Below are experts of layer 4 (counted from 0) of a mixture-of-experts language model. Rows are named router (the router's row for the expert), gate (a neuron's input weights, with its number), up (a neuron's input weights, with its number) and show model dimensions 0-63. Each number is 500 + 40 x the weight over its row's rms, rounded and kept within 0 to 999. Numbers have three digits each.
Before each expert's rows: a language model's description of what the expert responds to; "comes after" lists some tokens at least twice as common just before its tokens as in all text. This comes from a sample of Wikipedia text that the model never trained on. Tokens count by the router's weight.

# expert 27
It responds to: Dates and table numbers. Day and year numbers in birth dates (born April 29, 1958), numbers in score and stat tables, and name initials like J, N.
comes after: " ", " (", "–", ":", ".", " J"
router:442516572439525498518460539442520565488500535511544582584493495541542546467493414452486527477607515507525472486505509566603474524475509513503527523436511554469584555545438565529485459428485507
gate0:485485462460528516539533490462499533585535434546540452452543530464532497424528544504473478514470474525497523503576485546508503472548486495480428503501492533483457443450476495513482511420457468
up0:467496477492504509552526372500479505477541501433565488485587473442504493435466522523488510518453453531494498492510495497499460560528549459526562504443541530469473511547479500514471574453484466
gate1:527505517536477487474475537498473439531535515557511457515451531486594452502523415496421457601561483518490506487463453543487466490462478523545542527543534546501498544528525565550539535489525480
up1:512500548501389601511505552552457509525485515478511523532471571514547491439511485473442490456485516473510459476488464504496449505455425497548473444529518551554480523457446516532532486509546498
gate2:514507458408571481502503548484461478417424456476449484527458538576504478523463590551475504524459549533517497551472474505514518482558535472553460462446505529524558471450434477507496494493542535
up2:560561490522586484554509557495522449427436466525436483520565506542532547493505473540512598538513454527536526506485479492581494467472463395504461453427526555500547534432466513457490482468593495
gate3:510497459421530510465528537538515547521535556604483495472467523446544439556402514493535467532528437488493470442541524569530464509487483467516438535556442529509496495459565477508554515431447443
up3:494476453517500522453572492487459462540468455553506546505538510471498475487461492520500530583489411498506466478503562539542464570509551441488457550544487560482529447466541478510490553511442537
gate4:444526561495502609498508487448535476501520475498524488582560518485483471505542513461497519432466530509562498462507550528517448485476492487553465433532519504534452506562476497459583524505547557
up4:506483535443513525563502455512481452485518461446522497541527470532461550451556492375560468452487546485475524417559483535550430473436458482462550429495473550570477533537521526502531501455537542
gate5:484482555574533513499553547462505556475491610507526474506560463418461509464468584503485500498497527410457514539502499525580479584576524520498460445507457516518487529490496483508487489461478507
up5:492532581535529494467470537477535599435512565505528509545542539397482491512492511518562507482544504425519463491515496601522493559518511526514509472524459450507501569538507513515499478504529457
gate6:460498467530523525563513524520493526459534460516527521530490463515517437525508487484527514542478484479517486489502525506502444483554443549604536517544487491549375491530568488501475487451536450
up6:448529480584454461494430559494514540510545436518513560494467483551509452542524475434500501514515520529546462471495556511491442525536489543596482542529513455537462440537505445531482484513537476
gate7:476453558511507571506512604587517469485526477501512498501457488497486508485486413546501424448515554457501470478474495508489458487465422514494461476556530410481433550556521475548513458509487497
up7:508512556512460509384483581497435518497454478505501479476439497556529493502454420471497445460530573482544457471456471545531433473494490456524453505485551546498506528510484524536486505493437518
gate8:524444518463482476528492568562521478449506529423466526448512497448507488492493520469523435516500533441524495493372555510464520517558478521596450501489483524545518455481501408531488457567458498
up8:509477537533424519454436598542561464473460539471449528441527545486483457476522516440478515535499554397573466443460519534494492500518475540507420570513539554514545521493472519574519545511528465
gate9:503528449440497503522534484439523541553492522536575517510561467528474463510531445468534561486495415448508487568451496542510545426488420479479481515487524541539504441526575435460586496478550478
up9:496513483479534496569535481470534500518503473518572515537565427515427443478486491469510541491451461536480523557470496562517462488523444474536524493486502502538485406552494475427561497446535492
gate10:574431549520522499472513505433498399603440501493461517426509534466462515525477438500504527504541477500463487478471548621407557553493495406535543557482496488466470537522553493516525487452527476
up10:560502564514493491462504539459488466523490459537465594497484522345544520539484453532542546499542447554508529439527536600406471549489514444529569560495490446452488499460485508556482545511526416
gate11:514465469461544500587477505526501514464486553433496466455522439498489544543539509509526524487481546515535481568467461480514494514517509454454534466447519470491476542475513500464442508540430497
up11:505470494511533511587478495476551497426532605461515476485539465406523560494542554492504542479506490501523495527460464489508502534461547457496637499460481472450554531508544565480488500510435509
gate12:517442518449494540475476536521565535519484527544433399536483461503509552485538436514474491456505515531535474510572505523442439506557519477408436521548532460542531464471587556487548550495446527
up12:461466494518390548446473566530553514491526458512466462553493523474461543476477524474498532484476563502562445443546488556449406538521487528521447543508538505491511502529520498517544514535474549
gate13:469527425423519494560531442452542482557532537508420512599567522527563497470509522474525414529437400495508498528510446503500487445502443469518429490521439481459519506471455463509596516503542512
up13:431559495483504503535590430419554520613531503533446507543549533450468485460476515482466469569479469548499516550469484552490501460505455440487396478547433441443479509492469449430536447477532518
gate14:438455515449597486484546455576592455438499497499495549578453503523497466503426560491498485469516513549490507503550508471556494489503483504491521514575473523510464564494515497479518537489476453
up14:481516476528529522441533489489487472504539452440482522492481516544495447509474494454434498476571532526528477474530536537541480454534541515476483546527503469479510510518465471502503569513526496
gate15:480544486530528487522524553527437494569532489475576509462516472516531549536476460461503491509479406494499476445441462527484404592431482543504538534478463469530485499488505510501496519457481537
up15:500528508498436467472515524498482462535540453483557495480467482498512541523520428518510503487496492564511497459532440534516490514478470522450498551451544517491519499528535506523502493440542496
gate16:421487492576503478440458479572511530490556512513521513541510564538572513522514512561569475589544449451536547604443480506462512553410514484536550518541500451458465529516489496550527468425567518
up16:470561502535440462446505457540511533542524532514471501478544537553507466511441537517569509483527493420484496558509448564499487541463503449540533527513506464482534517461474503567481477484521481
gate17:459552537511527514514526468512507515456452483465516423596510529505497509480490447485526525536521507494504461525460479557513509486486481509471561479490500506469520537569478450480499451489525478
up17:478524497485479547467444525536444519415424501475551487563470538475558488484468463501499546449515541492523427470492459546529467489552577570537525496437488526513538534570461422478514480507473452
gate18:537508569487525546516508621600514493477481506519494343534510517545507492452494452502488474509463572434548462510558575509489483496471467500559448462526486470564544454499501563440459477475519456
up18:507505519476528530528492634571497480462535525524561412465551488515564519490516385502491485521507551480534491485540499467542532474469463515505442451522507503555534511497514537491500482466476485
gate19:470460435494561505492489515509494466518513451515553439554550570550502444509558515527489464588468532527546534489504543521452471509506451549564512527543549462569492523529466473523526479527530447
up19:425430502459510552499545509485499480473450496507476437546486536547567487562553493529521479533443579530543469453492552475491507491493510531573551475495518484509510484502510460512551441508519464
gate20:506499506447475451517572486505530469491411489505563480528457501547537571500548505516473540496558516564526472552503477473503517475586501478477475505517473485496481563499504533444488476486536525
up20:464462527472454498460480436499545518445506466433519492538466543493515528507527494503471552529532526527597526513517464429550476478533548474525577547500461521481546510510491557453496485534495505
gate21:491458529454476472462495431532511527476450534455521478444503526470510496468472481533474513555507425489517515526482555389545406519434544493512512582482512549537487605545552537438513508453543469
up21:501463456457502440496517516454540494517559463494533469474528543463512526497496449496446551450527481453437518481424529463520444518470510483472465549492557516473539587515480532515460508496507548
gate22:482469518506546506532484429582566481414480501410602571452516434563531502512484471464521532544486475515504585533546477399497434555501540494569425537450485512566459497492511503550572501486409508
up22:510413464534513494561461521536497515436469516422550536432548486486520559499532518495514582491496533548449505484501502447567431576547475486505479416397509513583548488526511533509507489467430509
gate23:511437552510502500526511489444498439496470496490551407572463507507553484471473463582528498477465477520539527483463475547528396550506467530506540529514479475493485480566474493562429592488498540
up23:508430580524528472542461503443577501471500527494512480560506474485462517457453494510513511492553509576491515494491470521538412538520523526436500513437514536523513457588457561593453563470495503
gate24:529491464484543575454501510489426461461583531494523494473394505463586469511516458536563534502477445442574538512556502474553449461442502525485495470479520533528533470456477477522576501504500510
up24:544463481497563586491496542474493452433564525469495441484465471466498496514506428524464512495498467508484532514587482531521443453375482469478531455545508521538523516460523529554544496426507514
gate25:484586494519520588525539555522504484460518408506518479551471521487519549493506496526496487468530470455543517529447519530493495558587527531497539482507507520473538560495498483532464475508516460
up25:495604515534512576461553520470517455508504430484519439541463493461569477492459480487493537472521516460511505493489460515483518492524540488458546526504559499490568546487487404572438468508482476
gate26:482515460435528513580538518476523470475482499478553465462539503525560443551525453534470532582472536559470480519485536550481511482505482457547503525549529460462521487458529462517543468515470506
up26:518517549470513523525543577483561482438484477484559451525504547560635529512540431530501542559554542532550468448546484579483511495486549505550512552505526446454519519490483525550490458555498438
gate27:521440550516578508486489503520483529455434476471491446601475523490452560543432510506525476448483611487518507494559441467553434532529548472502509418469477502504405519478499505509532498443553468
up27:516498542523571491491497506524511507504464479471472531581459522513494545515402463508535502530543549497539490434504443448571494507547532484521509473515454515530433569451406504508504491405524484
gate28:435553554579488456537415547466474529521458509508575490472474501443481482529510562530556515541442566502440462479555536564488494519516539628493530567485487565446497425590532479541518520451509535
up28:511548556556496458500465469419476489504441543476529543509476507485460503482535548543576515501480559473473512504495505537479511495439555543498492579478459482468552433573545471491515465445506585
gate29:493535492554467500433489465565459515509501557439459544511526518468466455472591499513549557522415467536527424485453568466552488559512461497516452529481473505465474525520542403445532536434542478
up29:549493501530510461431463504507507436480498461480488526486486508483502476483544523506534506555438490499540566533409656458509548469497542563515517536490500504494497464552506508490509537463555499
gate30:523501437493548480500509520483383476505504424556510496521518458502515477541408461422497478511509528489545479482447577481478455493459547497596461504467475555562474458410520457466517492456453519
up30:527525499523538487458494535451431450448485393618572506472504530469429506490462441423431502559519496516513524507494594448524525502388594480491495556532477530532488497465498519471509506490453486
gate31:521516504497501525485573491536549382526471515493486482477508495532504561497525518539520519518448542425555520480509497539467409475439474542616481559524513493509485546506471552578516420505464504
up31:479531470522516544537501429509549490506569488529461439551556483515475575504498510538535544549474529523536492530557470547482441506523552467551507533463517498473476538496474510532480523474502513
gate32:532419495516520524467513498586423553535446541520549483491581485463443527473556504481471530506395527506434604585510479461515514485483420502523446483487491519466492524556536524526508479501507477
up32:565421492527523449461488534558465501463444471545519504585546498479482507479511496500481571499529526528502577544461468456512531493451493445459459474569491505457487531534479571494478522479467556
gate33:495562473544607580468484479554564482518539519523550505564458456423449591452545493586525532500484525542492498565454467532492471513562477482449532530456552457508466526512543432498543450510510517
up33:455538530545543574458493524511525453514524502527503479548451527436443490464441534593510554499491497550501533555494516532520505509537487507463525523569508442483511453554522472495532461467521453
gate34:535436524502553528511494553495537511458481474523513463423497593525476459487466467490473511519493427440467535529488446502517488595553517419564458567479437483513495512513469436524531540512474456
up34:493492509532485488456489582567521495513442463461566544422537519554492502474448438480523494523550477461483528518461485535522490582505517477525528574475479478501486523461464474548481486512515493
gate35:484479476472570478504485506498520484507567519587548508574469428592539492554463485579532494531505449514612574567528504565469517428541508466518487508487497491498507596487595537497529535457468496
up35:527472513545529495512532506464491488506521446529494506613505487536469526507523460599527492546468454460553594594514502512455546484523501481535460422544527472532517571480556570475569492555509506
gate36:494510486565483520505595609587491473574562547521513471547494527521560513482453459538509540457529591460485522520573490566513484439413475495439489513528490432465542478481521468457565452529479463
up36:457465602563491504447561597546577466475531491530505497496561570521501508496439472605525534488461502484542559530551462566515475462453504485464537504561534462512464555526483514471548492529455457
gate37:439476446478546493440509516537518532471461502508481502513502592488586440507437514476470515485505472509490482504544593523496491539415470518519479493499567501482502452494487436496546502526511550
up37:487538469551583529462526540451562492569513473477486438463544539499576414527458439574433483542473482572482476510532524561441477577419454446502483464495536468469513471482512497520522435523492552
gate38:507465537578496546495512575489399508516456518548518468473590503463486465483524456463532555534531500490505471507552492487487457474477458470519456492533466428458439447539520520524541464541502514
up38:515433514569543511537476519476463526495493507527549542509579590503495397521456463480547513536528420458477514493548528525561410499449493519514531539526500472487502503453520511520510506547525503
gate39:530479545513480431495469531501534503493505539480412530485594442485495460532557465522527490478508478491477445541475511472451466506512450501502490496470512533434522504510551501490520449500548494
up39:529548513543486504449476555516497466500547502491462490507554499465488448553524460512478535513507479462500451497511516474466518511488447547515489503489519503425485529550552532514527405577558507
gate40:461425498479486455451507485553589451525523453445532523511596507561501486436485519433549455492480521502545505464493469458440506531518477506513511494452549488472489496549532508481527479595538505
up40:446427467464494460510534497496563484525451466438588534452595467495462455444485492465523520472528528526565433473498404557459490539469440449509571515460511441442524516505494491528502473532525496
gate41:508564545495545474529445569428573525492548474521511491494462518572470436484509515609479482464523509523480508534526590449489452462459496523533503561543521520574502519467494566499510448569536505
up41:519494508539479468537420527467521522450539508525455522540515551542494416556491501604492474448546446522488466567551464452491463531443466517582485516480486463546537560488550536528477498548542534
gate42:489555524534402538522448511557447526457487427509492412512446516427460590463538493514474485491477525456493460485501531464492423468487533496536485471456457543529535528532550538414510536500552486
up42:504498592489509575531431506492507553488486480534556471505478529463469590458546447531459480521497502479519487450580496507532424486495501434496477490508482507536502548475529585441583518480493481
gate43:555474504495537524473518517528484492485436506483506473558460501521523532508559577500504507508503566465505481462476577489491533515517509493437472466474571547571534472489482567466439527502538450
up43:576467510457496507427477536460416515486511515548570493493460496492525482512490491575558527445502503545548503507521551453496542524505528450416555473505556520485514546510542564481505507503494491
gate44:486461537497556490441495497472474489524472524523510555527569476512445473489557500441525459570483487508484544509526557516507473457481459482453539552546478463484481405563525513513584507415536508
up44:519443501524504532490471535495522478526463497550530492562577460497442528472519512492570512524501452530531538548492561506539503482550480447460459500550506555466536495537535502472546449452529542
gate45:534547479468477518475516454474509455544492445502465507406508559506512436547467510443487520525504511507532514505516616559470507484456509535516532528485469520521525518508501521496514423434496486
up45:556504492529525515457532516475504465551497442503481501416555507562539530516530520422508448576477470519555572494504520452461486454411476493504508519532486520526505479537463582476541496500454542
gate46:505536512526484478480489522583428535526510551549530448488436395546553463489457437482483508548516546436487472509476521512487477533454536520505523551455486492430501574492511528535496539484463503
up46:501531494507486540479507566535415517532510478539466495422464432503503485503467470564469513506488473446514473500483532499547462512477566478476486600456484475456581538493498534570475514512480478
gate47:556505523463484479453472608569562513452433502485531500475516496482533444466469420528512497566529482487525505509431509488483517538492458518504525493531559554481517504478546542511524493479513485
up47:587559539455535479428484579471542498486482444461521516480506488482516509429494447541506520538547507536474512438438511490477494509507511471512525487548580542445528536530558532501494522499507474
gate48:508523506510538434412472519533529553444489516525514491524517484499470478477449441505503549539495472511506589484470527569458477505486542493537532553547521503475532496512502496568601553562457498
up48:521536482492543485481473497548538526470445472487458515493537483439447521448459453521496553508511488536451523511494472571497490513493480482528584568454539470453567538537508503567555550488508500
gate49:490453506467586548446486557552553471519484560524518498499514503458603500515551443557457450480522507517486461481483520484521453497512420513490499581502499492453469536426562530519450476479494528
up49:426512554445552522449482578528620526477491520536580468497551504418578469526452468610466518497504473540501445493527482469500501553569519516527538542545482479504426562495500501576431470535502475
gate50:437539484467522539458523541488497486539564475557470524555568476498547395461491484525514477544488490460527468513496496563458428513513462463577462479550462518544514507532435495514480547460468498
up50:459561539504535515510547483525451565502521508523497501576533522544550426511489470539522492477473571493528484504540500531481446498539461485583499473511500474562579511543451568541490559563465500
gate51:473441463477472544471542490529490540566501540470561417482508512495559499486522490463519480459465527475442503513505444508492411538478474474539498489478489489424512558462512509502534489480491481
up51:448471523515420481512493472476525530476536479453497491485511476488485502495485519506535486475496560521469514519514448496496446525472450533526528570511493502523546480517456504498522483452404501
gate52:521531465455622535558474496470544465468521506458524461542483513526473508516471493439484399535493477523528509512494561438516494504496498503526499569462434489521507477521471453479460528455495488
up52:504455501490580547536439484519477484494463503506533413524524595566519548473466481459487376453452546460523487438489476501533486555472445506518523525457482528500536570493457441519460539561504472
gate53:489524504489526525565524511478520536501568489492503449456565595445473549478530532473526478561526450518490537453465472499621476449431447519501566464544464511434461515573500469460503561424577502
up53:458436550534477527520482588509547530447551507466430455475551543480459570481523554459493519590525486496585557515498513467582505507469519539511499412552505507494496483584528494500510499508528460
gate54:520548515562509461465460490603466463547412509424433588543469498561552489487459549484532496463495448431487533485411534514522485476517530531503477510521467503504468524501484435483573447484433484
up54:485493496582483440432517482473476466579429461446440509566471502568486497441513509498488462467506457475467456490470536560505449549497436484535488487519551518453502481526535469477534471490506487
gate55:460496530536513435439489534504514494513471504592560480533483594515508476529524462531536550471542475493544538592451531471553483481466475495452485544487521538551512521486491532524437476461488497
up55:506515552564450512459499557471492472503479481536537482550538522506482469503487495532589489457509507522498493550470484489482487539456453400544514485523522543484516441559504532487493454516486512
gate56:476554563490471467517512558565526526535475560543523472573523485515538506481510473520484540521461502518503509478543487507472502515447457467444502537534530500483554585504551409460526442526496488
up56:475548577483441510475473545552469509501504558505469450537552515502509452471435454521584550481481582528518490505570509516466505530418527477516530454496461496467483571564556445451563480547502456
gate57:550484491502439482514534480452493387479459576544462469463491579508520547493567555526562480533401448485515511480478504489432488541505452489538497487464451471544526469580559492573443512506564496
up57:507417487557459433485505475407505459430500506496456478518500467490479552483533488507543500519484490483498514474522500552486432514479511488485441451472470493521543509521533497603474560505553552
gate58:517515477450471439539513501568493472506472474526513504495505506531508463509502438552578464497520524444529536587454499588463537516518528528466497461517580450553535422537531425528521481470480486
up58:503527468481520442455523571548566523491467481545469517454501567512461500499491502529529513453514539526537503577403476547471514512502507511515508454565539469531514460535492505536490512447490489
gate59:478584549520554537470541545518519475496468552478530464490466536505444521502453581469526417476511555555475526495516471458527437473498625504524463451514486529469512531575448482532440535521509502
up59:496593504511459527486554551552470507371472513535553494536509561442412528508440533461561516486500537452505519486542487454564466533517600494444440456484480524508493551512479494526444583528489541
gate60:567463527552473513491485568667460492497530464503538462524492464498489538517460529533542474555482526562514480464525595498555464517510493536462491499473570444548492526565474572438493505503583494
up60:517498514559474427456487564503523445524590473556492443498512482453549561502493435545453469518511548538538499467562552507550433522559479485537462515501527493560549487493510492495530504478477505
gate61:491571494433561503580455514431548525536490494526456451434489509538494533475517515459450446537464510524489506513545501463500405500587541543514477509488505472454465477525518470485445509489523496
up61:498538404462540478562488529462483529419563457547458495504516473524457496459526492504433477515472485480494463460569448533494433573523465491521478569448499532481513539506508502526483498470531543
gate62:494532537506570432558529590584524492505396475493514441512525504546515540515512450466498523463452512450578483538459503549509494480521469499497522407506507483582480499493456437467487491543466481
up62:501506566552475479553459560516529493424464521462458461472531450526505537450488462463502537440443527475525466494532527525480466464449491530563480479482468464589582451537502476516510475560470460
gate63:480550473429520603504521515490579521493525564490512507455465503479559503522504471469500481543482497517552438476465422529523499476488481508541551561520488472439494432483498462491527490470519512
up63:468499474503526585530569575472557504490549545488530491470457526492552498458546524528492516572525525556502477450508541518461471476533500472480501517517537445378515432531515535414543450440596479